{
  "d_model": 256,
  "n_head": 16,
  "head_dim": 32,
  "norm_eps": 1e-06,
  "init_std_qkv": 0.0254,
  "init_std_down": 0.00339
}
Below are experts of layer 10 (counted from 0) of a mixture-of-experts language model. Rows are named router (the router's row for the expert) and show model dimensions 0-63. Each number is 128 + 32 x the weight over its row's rms, rounded and kept within 0 to 255. Numbers have three digits each.
After each expert's rows: "comes before" lists some tokens at least twice as common just after its tokens as in all text; "gets" lists some tokens that make up at least twice as much of what it gets as of all text. This comes from a sample of Wikipedia text that the model never trained on. Tokens count by the router's weight.

# expert 78
router:124161180162144099110113149105151169161082142081122115107090035148103131145156145130118100143123139137058184131179175128096164164163121145072172121144130113125136111129098091120099117146085148
comes before: "s", "fer", "gi", "port", "g", "p"
gets: " re", " Re", " po", " mo", "ad", " Po"

# expert 34
router:133134130116117095091092123122160174107108072115137133091190058194135125127153089132112102055139080125155140145132161184169122136115126133102071150100135143103109072174111072143137131063116118
comes before: "fer", "st", "s", "tra", "struction", "f"
gets: " con", " Con", " un", " trans", " New", " World"

# expert 79
router:109137131120072150144137144161104094070137121152142067174112157153130157090158189106168152146086111131166154118191116146113074146125104135105106106159130113152096096135140089148148131145118103
comes before: " |", ".", ",", "–", ";", ":"
gets: " 1", " 2", " 3", " 4", " 5", " 6"

# expert 108
router:105113129109143149126130100155081128117151126109170168117162134148177154151059089098160115092052122142136124158081084109138162123181157168184106201089086124092120138120160184097129169126104138
comes before: "s", " of", ",", ".", " in", " was"
gets: "ment", "ation", "ion", "tion", " film", "ition"

# expert 85
router:158160132136160127174116147073092150152159113134104103114198206176097131156184138140110178123124180141137177150128099109154106153090086126096063143152108144128145131127081154109134130116144160
comes before: "y", "s", "ment", "ster", "d", "do"
gets: "on", "na", "ma", "to", "che", "mon"

# expert 61
router:137090082148162120175134143126172185089086174130134129106139073143148172100146161106125090196116146096136110083121110157130166074177170099147090165133120173158135109138112112143117099220137177
comes before: " of", "e", "ain", "ec", "an", "ring"
gets: " St", " sp", " Sp", " st", " all", " All"

# expert 39
router:112190110130128136116160172196097072071084166064117127145107127173152142139126132102129170106152156142137135152099137102142177144128107175192193094104144095125173144128135178140162128169142116
comes before: " the", " a", " to", " that", "ed", " his"
gets: "ing", "ed", "ve", "d", "ting", "ate"

# expert 1
router:105104181125155144127127134180064134143110144207126154146146151140100163140141103078125086131125137089117116111104159110113156192111150135149134150085108110111138103154168150132148138077190088
comes before: "e", "ic", "es", "ing", "ical", "er"
gets: "an", "ang", "ph", "bi", "en", "ron"

# expert 87
router:125152090115127135159147110088100140132063169175154080110125142160149117088095181089144155136130164125178171054107166163130152145142118137124164099160087074144145134128098124097098124087156126
comes before: "or", "hi", "ri", "o", "e", "hen"
gets: " W", " w", " Le", "W", "T", "w"

# expert 69
router:176148130113086165178104100167078100119094152149147158183105124175180142120196110126136171098135156145122137162116104131109165109180195114119151127155123084177140179161150182156163131114116114
comes before: " in", ".", ",", " and", " of", " to"
gets: "s", "es", "ed", "ing", " located", "ers"

# expert 29
router:141087108165054142156158110155111133113122113118141163109098159159165126102096152114115122100131131134072147098155143158195176113163166101101137117069130142102117160149103130159136051063169158
comes before: "ing", "or", "ian", "ia", "ation", "in"
gets: "d", "g", "l", "ad", "v", "gu"

# expert 115
router:150099095152146119131163126143145167139143123172097119151171109120088141109162148100110094155124104136089114123148141117031135085132142151125131145125164121136128136192144082126157070128141143
comes before: "|", " 0", " 1", " 2", " ", " 3"
gets: " |", "\n", ";", "|", " 0", " /"

# expert 125
router:114183156155084098149157104095168128082175076179090139151133108156096081203113121080133166163138144104178141184111110143113101086102141142083146151150108104080109120156157163120138170180093106
comes before: ",", " |", ".", "–", " State", "–20"
gets: " University", "ia", " California", " York", " State", "as"

# expert 120
router:148065180147168150155122121140124127157066084081117099118153185164117070145180135175143080086159133148070067127104099123119149180060094117145104095141162117163185079123149126119157131164117114
comes before: " the", " a", " his", " S", " P", " E"
gets: " of", " for", " by", " to", " in", " with"

# expert 112
router:141142178128186164117082111144161162136159151109068140185146144118190110073154103163087149129141099126163136143188114160125142129183089097116065126128084173102117166156124147132137098092100165
comes before: "ed", "re", "ra", "ation", "la", "ade"
gets: "c", " c", "is", " C", "ac", "ce"

# expert 19
router:116124182136111077110142130145100076163189107170134162152144129100127180124108101088120090111124209087083079149088151080116170173089172082154159154111154120126078074143109139158126116109137161
comes before: "s", "tic", " in", "th", "n", " and"
gets: "al", "ion", "ma", "ar", "der", "ran"

# expert 42
router:161073066134146142062158177133139136108187071065081190104097154121117139155138083125132102123161114118138135136205134131129140114202181074172166162117108210167145206118149142070091147153106067
comes before: " of", ",", "n", " and", "ship", "v"
gets: "er", "ist", "or", "ner", "r", "ctor"

# expert 80
router:111102148142157171100171122096125095090111145141124094112099168127142105174110092166138129090128176183146112164185090100186160145085125127151081174109137155115139200181082098110102131093136105
comes before: ",", " of", ".", "s", "'", " and"
gets: " name", " family", "other", "age", "fe", "ship"

# expert 89
router:093118148206078095179103134129084160184107162181110096126114120130063073163138161139178108205148141074120137093139129093118124149107136107151120130151120134171174147128124118071158154192160120
comes before: "==", "\n", "The", "===", "In", "-"
gets: "\n", "o", " Born", "==", " ==", "cho"

# expert 6
router:098078127137094128102139165161120054122093145102162081114128069126153135130186113121151096085120146118177094143158127115111122145117137138112124060166150090140087085155165125184138098119078149
comes before: ".", " years", " |", ",", "%", "th"
gets: " 2", " 6", " 3", " one", " 4", " 5"

# expert 15
router:128140135106108114137177128211081076088104142089112102120184098162175093171132155072122172099135146109114141156082116142127144160169091153186140088107171137140116146096157166176194148147098061
comes before: " the", " a", " his", " to", " him", " that"
gets: "ed", " for", "ing", "il", " won", "d"

# expert 48
router:109117110154154125151089120093061137130177085162095206129133156179141160118158141088075106192082093134111130103143144158097074110134192068185146222094110163137118111139153130106180134119144079
comes before: "ic", ",", "y", "ical", " and", "."
gets: "s", "if", "log", "ol", "or", "tor"

# expert 105
router:146136110148162153096151157108174117121137116173141078107103105161098141103092084139153122110128171090142136118124194099169132126127182063168089147186104126095170203153188144168147115205139187
comes before: " of", " century", ",", ".", " and", " are"
gets: "s", "th", " first", " years", " season", "%"

# expert 70
router:047098101175077134142120127153181138133151183172072140152149134083142125101092139132071126198129146171107133148136130132131120107147114109142077157144126180113146168156146106072151145113102139
comes before: "ary", "al", "á", "ation", "y", "un"
gets: "br", "port", "it", "ov", "or", "tor"

# expert 45
router:142099118059143129109134136134085060120131089056153136111146065076123136140097138094087099101086107046185096174125169116133146151136081089193140128142099067114057145169140134176123055177104123
comes before: " ", "ly", " re", " f", " con", " st"
gets: "al", "ical", " no", " other", "ive", " large"

# expert 117
router:131140086110139159186152088175108126130130145108167148124133144141104144101155086136156159116091138160097096160107132086071102111141149142135161115135111105190101110111118141158137143184089033
comes before: " was", " the", " he", " is", " ", " had"
gets: " that", " and", " with", " which", " he", " He"

# expert 37
router:113114165141138169213163083150143122062142147166050177105127148108145144135090131154121156167094119147165127150164120128132039108173108128094115128157103126105175108162102073089115105100096105
comes before: ",", "son", " |", " (", "ley", "ton"
gets: "son", "er", "ell", "ley", "y", "ton"

# expert 121
router:099174152119144089121134133132161152205132172199180077141145154174119085158221071127127155135163107186103182206094136096135151183118155113153149135076155163132152075109077100096131114174156184
comes before: "in", "il", "y", "w", "p", "x"
gets: "ra", "la", "ta", " Ma", "ha", " ma"

# expert 18
router:132127117149065139179124137107158103112190146155157146138141142098106131069146163084120137120097160149138110055136151113121103162198124124099173135079164126100149099121071090195119137117098069
comes before: " |", ";", "2", "1", "6", "4"
gets: " R", " (", " L", "R", "r", " 0"

# expert 54
router:171122161149115105194106138183079167129128133149141176205176141108080120165117101148089115161060198115168145073128118141086123087075101133162163088130177091105049121128111129123139112132080120
comes before: "-", "|", "\n", "|---|---|", "20", "3"
gets: "\n", "1", "11", "2", "70", "00"

# expert 44
router:155198144096122121161105114089061117175169173119108197173197195130098118194118145148187153110103035081147139101176162147101141154145149174141126106164130150155099089135149140127097091127119143
comes before: ":", "•", "°", "duc", "ed", "Release"
gets: " ", ":", " Pro", "duc", " P", " Di"

# expert 3
router:177139165126131145149135113102141157047186125134073169117052148146148149180104066153114139122163180129107099177185090170143112086116107079068161145094127114096106131153090086051124141115159114
comes before: "s", "land", "ton", "son", "n", "ville"
gets: "en", "n", "re", "an", " John", "ke"

# expert 107
router:135137108149112151094114096119043164098115130073148111102122141117128162125104112091143060099097176116168100122113172130118136067114149145110151082140099092111091140153115154178127173147084128
comes before: " ", " re", " than", " a", " f", " in"
gets: " and", "ly", " his", "ally", " her", " their"

# expert 27
router:176147127129078157120141055114124177116103157116197127150167110136161120108099134085084130161104092091097132132088060153166076141130099138109115163135123127128110126131126165086084132140152125
comes before: " |", ",", " League", " (", " Cup", " F"
gets: "s", "tic", "ball", "ia", "ian", "o"

# expert 102
router:115133115168051130138150115178133124080060089164145180117138126171138102179119126163139103150114120105169077140085090119146102173113121188118173133122102151146146161076165160136103129151072133
comes before: " a", " ", " who", "born", " 19", " U"
gets: ",", " (", "),", " and", ")", " was"

# expert 40
router:114173122090143104108136161157204181060178076159157079126093140077142179138155125107130173095121144079148135111178106163170093086052126128155122113204136140161147122161157145110098085063154173
comes before: " 3", " 2", " 1", " 19", " 4", " 7"
gets: "|", " |", "-", ";", " March", "="

# expert 88
router:117085050150145141092084130148079097133127125118117182101129146122080110136080117131123100068124129074207112139174143092168121110118171122166178136131139060160099189117145176116091110175141143
comes before: "ly", " of", "s", " ", " to", " in"
gets: "ent", " other", "ative", "able", "ive", "ant"

# expert 95
router:099095113057135120104101137144164116166138110105117076195094071126102102109171120133122207123165113142090160198144110140151140186162182130106066091091145166120139137165079169136110105117119181
comes before: "s", "ip", "p", "ine", "pt", "in"
gets: "ic", " pa", " Pa", " Ca", " ca", " Mar"

# expert 119
router:167093124077074128155105138136092189196161117177143149176132114103179165105091188147128090094121152150173150179106151135148136047170152143122148133092148099115158204104122122147160090069174126
comes before: "ive", "ion", "or", "al", "ible", "ation"
gets: "it", "s", "t", "ress", "r", "at"

# expert 81
router:066123092131090109111130146127093106101104126090129116097109050032142170106155094211126165112094122141159160164128145140088094128154171137186181125090173119103118087073148135122144113170094071
comes before: "\n", " The", " and", " He", " In", " but"
gets: ",", ".", ").", "),", ";", "\""

# expert 74
router:105142108096104117191087182097144089125111167190151111155106151183071158098133164107149123102112118107131100114163180137101138120102126123132117125130101108137107057101122124132105136141120133
comes before: " |", "s", ":", ";", "ition", " medal"
gets: " ", " Year", "Note", " Total", " Team", "ate"

# expert 98
router:205107129112143161099121059089115100135128073145147098118146158155172107122140071084110087141134070133110093164121095138177148188158157078169147168104129123134139182146140159114108117130161188
comes before: ",", ".", " and", " (", "e", " is"
gets: "a", "ia", "ta", "la", "ce", "na"